Experts of a small language model.
Size: 12 layers, width 384, 62M parameters.
Experts: 64 squared ReLU neurons an expert, 6 picks a token, a softmax router.
Below are experts of layer 6 (counted from 0) of a mixture-of-experts language model. Rows are named up (a neuron's input weights, with its number), down (a neuron's output weights, with its number) and show model dimensions 0-47. Each number is 128 + 32 x the weight over its row's rms, rounded and kept within 0 to 255. Numbers have three digits each.
Before each expert's rows: a language model's description of what the expert responds to. This comes from a sample of Wikipedia text that the model never trained on.

# expert 52
Description: Mid-word stems
up0:111166133184166116078118141152103141127088130138173126152136061133107142135111066129098082120168121085100146084174166153167158187096044147174134
down0:128159140146133127131131129070127124168142155078179135129137236133127127090133111107083113108072161168136110109107132137057211164136136157150132
up1:137141146173103111153131151103138104082133107162163118116124189142157130080084125072104180119072098218156098150118172129083092104194141171113072
down1:156104159156105113188152137130161068118124134078135112130057084190174114032180099103178081125141125138091157099141135113124214122126186147140143

# expert 23
Description: Mid-word fragments after capitals
up0:136127106093183175141099125141196134095129126175165087072123120155158086109203135164134127135145152124127087173191111101155132094109110144075067
down0:124109163213140134125143121176183150165130073163097157123114169114138096143155085140166187143098137139095104089139075088147095088094180109135154
up1:108041120103158137113165117149111126064103116153095129127148129151176133089158156164120213142122138101074133124095139132089139154107134188154142
down1:165153164107114120068136144108101116122122130140146048106088132112116142085099099123137141154176152121096129072146096119098119132117133109104154

# expert 32
Description: Odd fragments, special text
up0:151089092112132108123156149113121144150109169131106166141158158136131108139163132144073108092143129121174159133113145144148164099080148145148120
down0:178131089109150096129125090070145110081163200110120116156122056131129129132165110134176097134158085126160112089128158137149177142110113179071106
up1:144126191157142090153120174146108130102068152150148049112138127099096116107102136196119086116135149132160137112134140106115174085086134114097136
down1:118062187193079117090148098126111117154134123123108131122146139100109112122155141154136131182094110173185115192141100141113136154109188135095141

# expert 27
Description: Capital-C pieces, list punctuation
up0:084110130063134099142151187129081155112145153168158097123083167083094130160154109156090161132147133102190100074117083115120140100127172153119093
down0:140114139136136077091128126078141138132131181122144108121119196171115112127126104066170134071136103163180165101144130151136115077094103141108098
up1:061112121112152211151122098157150093106138045200122079094142099103095170085150075111078131092104173188159156104124112120150131149158122128150120
down1:121144100121114149122109132105113133125144141142124130137173206177195147164140148125131133139135131138076108139097138101147114062137111148080164

# expert 28
Description: Latin scientific endings
up0:116181132129160146097124173111161149123089122131132068091129157119159127095170151143155134121116118147107150187145146235231167125207144152082088
down0:192189124126133100147183151120111155099108116165081152109121081185140120128138131162188105093115113179141169119074206157148125158135143135130175
up1:167126156169114144151090110096132172128147128159097102129059118099118083138129125142136127129121201170105145095100077111112129105175055161121128
down1:093073146150118092093181132146159103161148142115092095160136143143046123138141117079102171103142139159117085106162113147107181130188122108120129

# expert 35
Description: Sports results and tables
up0:111109160157140147116101162139119152190152105147140123105111133106163197056157115149128113089095200107178096126113130119136150152144156209180144
down0:105109185125137096127126115140125147110161109197140130170163137174152151096141134133096169090127153161116068144135113121144144110137117102147108
up1:158167115080185158185106158082127096131132091134157141082185038103153111096113145176124204111141138147135160180122099103138106190162119130146069
down1:187112175150155196141130124136111116080090120163146079123163170212156210199165111145136131111136120117181136150130150148080137174165164122123131

# expert 22
Description: Legal-political word pieces
up0:126086136085100115137112145100095089193139093158103155125089157121170197106139089121059138095167202137136149157100133097150079143172114144073149
down0:101100098111115102159147106120107071141126176137139120129156098110079189078164110122131116124073071095162115120168089134080143092142059121168075
up1:123108064200141204095151073111125174097113147140143081105130150107128081133141090103145106156147194072126148212089136180165116084136098077113160
down1:105191119120154125106140141142137091146145139142093138140162053106148191155084127187162121117159135179141130176127126115107185138173058109060128

# expert 26
Description: Passive participles
up4:076083167120110179118122089088144165150133141185132097119102122072169093154138179048156069100151069162142134116100126055086139156172169148124138
down4:158128115142054128109140111125120142094089130142123117178096177113108064133099075116152152130095084110095074100188126146158092068115105179128122
up5:094131123166171118124143095158113127147112087139199064176175092125079094115098168135145115145108090153060121134094218119155129113098129156127181
down5:137148090136166139109112092113147170251100117115083100167172122107172095102056191124127124110135089136163099114106155115108191120110188116115096

# expert 24
Description: Word-ending suffixes
up0:097119101101125100181177112115098120099127095177128069099177178127158131133119139156156101170126193105133114171103164118118137153145234131125164
down0:141092153085135150140123158115101099200125153163109117158104102087130171147137127141127133184127122164125110117140162079126119127117129155154144
up1:102083160124170078107114177130101123141155177142110143140092111109101118146152123154102149169105130131096104066140141176102085127173156094148179
down1:106104091088097174146135119098094136064147109101133127141129159103136113090089202085135107118082079118143122165133126169180158151142103153165140

# expert 60
Description: Pronouns and accented letters
up0:118142129140140095159140104108121067109096108156196112139147170102204140136113108126097140138124094109073131132160129071126145082118178175118126
down0:101096080129107172066142098138134138185183150173101114140147143160107145117085159091111121126141168168127106151128084160113074176166120078134143
up1:107103133101031153147150104091089117156058153149122104142141113091167149077153110151103141093157128134116110113111121123165170117163164097149147
down1:155109106165113170182109108106157047141152146106145167120175128164111135135152165136128122128128143133102137111149101170144156163177096156142080

# expert 17
Description: Narrative verbs and connectives
up4:123150070087087126148131107146101134133097103148099104187056133156064160093105139105121137207153130120092165101163242117120147140085111107055138
down4:113140097071095150173157137102198135156106088087123146156195098097018175182146172057113134125113131187162171133159172189159147087043124178140134
up5:125106189177145171044117149156126146161101166109147079095107072150071161083128151144159153115104119166090046183106141125098107105135149099137124
down5:142150106115131229141091200009139133152138163120172127055093126074123161140152116130179064088114067103094112171170143084116084156101055074153103

# expert 40
Description: Word-start fragments
up0:103150176127120154162081167119132120181141134089113151157133138093112083143152095084208108120064183204127077158092112171132070137109145141155161
down0:088101144103186136136130135123199134180130132075145119101194142111112112130091139151167189101116145136130082173135108162172110151114131174176104
up1:112081156098130132150075120168102153110120154095154086144162158166149137094066140117119101111152107173061140201096216087172132153125127138107147
down1:173095127147105178182129155131123120163152133112104127172032132062163062136128122130154128130153119131159117155089151122142124167105112100122100

# expert 31
Description: Predicate words after is/are
up0:131099179150098109117057144116125159127127111101133144166090164146169176143169183072101114129124134091137109093229099129086078163122098116143164
down0:162121125146153036126106213132063171103026123071124139160131138132143123145129138139166162111131179137139212149174096143076124089116164117109113
up1:154157113096110089045168149121089117148130131131176115101115115191127135134111082102151100167116078097176123126104160102123037119147088144110086
down1:138157157231128165119102111118141128144145184108092147133097163062128166118167125177147126127132166108112059130109139144150141170158163135094055

# expert 11
Description: Taxonomy and list text
up4:120192140186159118149146160119151117098120089121125133164087106154150142087106137087133109132115107119151090141067093194098094084075119146127104
down4:089097144156138135082171092074134149122120118139115127124138065170159163149095135139155091122132147148121120128136097138137180137156200111164081
up5:141081097163180177097129153136157145163136152122151142138107109107152120147052115147125144126128122137110187193129117093132159132093144147177092
down5:174114088120113129191188133079160143127057127099124112200135128134099082113132123155161133176115092124089217126156152143166107136107168163130121

# expert 46
Description: Infobox and table labels
up0:045134109163129137026154171143065180123148131155140086076107121119134111151130136143112048168144090088113153106113117141139134096121115179188106
down0:061083135165109125156154105104123089108110094068154105131128128088173125156149139177182156132163109109117116139133059167092126136148150086112134
up1:131055176144084181132152126135114137169127099179091100135163135122132170136151102140144087187155091154141119141064124098063157155081152193168096
down1:111131143107123091161149168134175109116116121153117099109158076105126135189065148146146160197104149087144103155125075133119104139095134146125083

# expert 18
Description: Name fragments, sentence starters
up0:134162119136211122116160160096168119150094116150069080103185153117186162112112118159080133148106115184114094124149134132143117186124157141183154
down0:128135133117112080138162125142167095151118127078137156082152157132090193059119112094149181173079118205127148186144114103161106115135081204129146
up1:113160131120134106178143056096086183050092100135074141108140159159172111101153192164167149115116154085101072127109146093148114090101105118134150
down1:139079157138111129143105166088145228147166143097135152166156125149147179150079114107138192099141149130109142099186143159134102095136106129189134

# expert 49
Description: Word completions
up0:162146139079109100110100119138157152151085111046128132133125084102168127069129112142159169140134140149174078136084173138174150139171154128109109
down0:129099165092125131133145099151138100121091091112185152150196139097104110123113121114126099137129132171106092069163066177176155146160159140127161
up1:143148171130141085081135144161160175136119098134090145116090106087140245152137095156136121142196139104129146168146136108164109125125130159169137
down1:150050111123107087137178111138191100123118141115109119119133081124122147106112146118123084141142114127108184087133095153115117091167149115146167

# expert 36
Description: Institutions and titles
up0:120128137145141081076098145171117151117071114110150093124122180153091113108147092101103084115186136094071113148175195153112086122188113055106096
down0:144137081090098155138090128137112108092137139148152134153156097130165161110123102152142117162132141091131122089130121106139149091121111133072156
up1:055062058143123156195100156116164118157111143095169126160154104185089110167144156189136154141141113157132063106093160131154223140160106116108134
down1:146120156112167100152106158140036121146128108146100135045161103134158137099140147229128110102135183156158140107105127114170174097128158154117097

# expert 0
Description: Common institutional nouns
up0:145116176121197107092162112140035139166160154193059118152170101105110126147139126138104154094127138146172127086121154129147095101132117079123088
down0:191121125192117094091100175120113111135073106110116162124114126165055142168111097124119147149135120102135121104146102155113130126137183101179132
up1:125106164155116094094105071092147080132115127125121099118192084142167112134123108175104083092091087163143075171071090111153098083122116205103128
down1:128058140141117139168109182136098168081085118164141110201178012152163138110148147173133095100103111141178070130117107114142226123118134127156135

# expert 30
Description: Mid-word syllables
up0:111096129126183138160163192163130144113093079153123165076139151114111163184106177149158141184123133055100141115083138113109154161144150141046144
down0:125088151132149154090184191207154101109115122168140167225164193166140099167107117180098102096129143084126075112154101134084087125149164080102151
up1:181088138123147152156137125130110145163100123111158118140055084082139188117111117080118093150132108125143189136085098062077059093106160211168139
down1:177139072115197144111152118104095131118163124147173100158060144137149138155115147110106173071123158167189111165130120119144126155056085113137107

# expert 25
Description: Consonant name pieces
up0:153183149150153151144148131100161103119003098060112135146163081146091129108144121111103149106146148101170113176152131139165100132113166101102097
down0:105109133162092113160100129098203174158155186153082099078136093117197135119123071120111161165046140167095118082135135167127147056126115154118129
up1:187146119052090119215127184127129144102139098117143118117102088151072094139151170146069206111135103099137129138117143098118143098097115159156142
down1:157116083159155126134112102162089152123156154138139109141127050130160145111146100177160133112134100149137148152102106163154174144156140109130142

# expert 45
Description: Infobox field nouns
up0:112074134111123153122148157082171118098163130128110122133142087142128142090136159220117071099091096080171086129120154129078153118086140106166130
down0:072142135134110114112142138079118129128084107138098157091081126176154127130178065142094096122155136091119148158113118066045146123135138145104169
up1:139068098151156137199166199132145160179150083118082140115062154120122136147102181138113139125099169199139140088130177119137158050120121123173138
down1:145125130084107150129148105091124175121103135100102155120121158181102137152109162113189104080079121099135086180163210121142114141141176078147105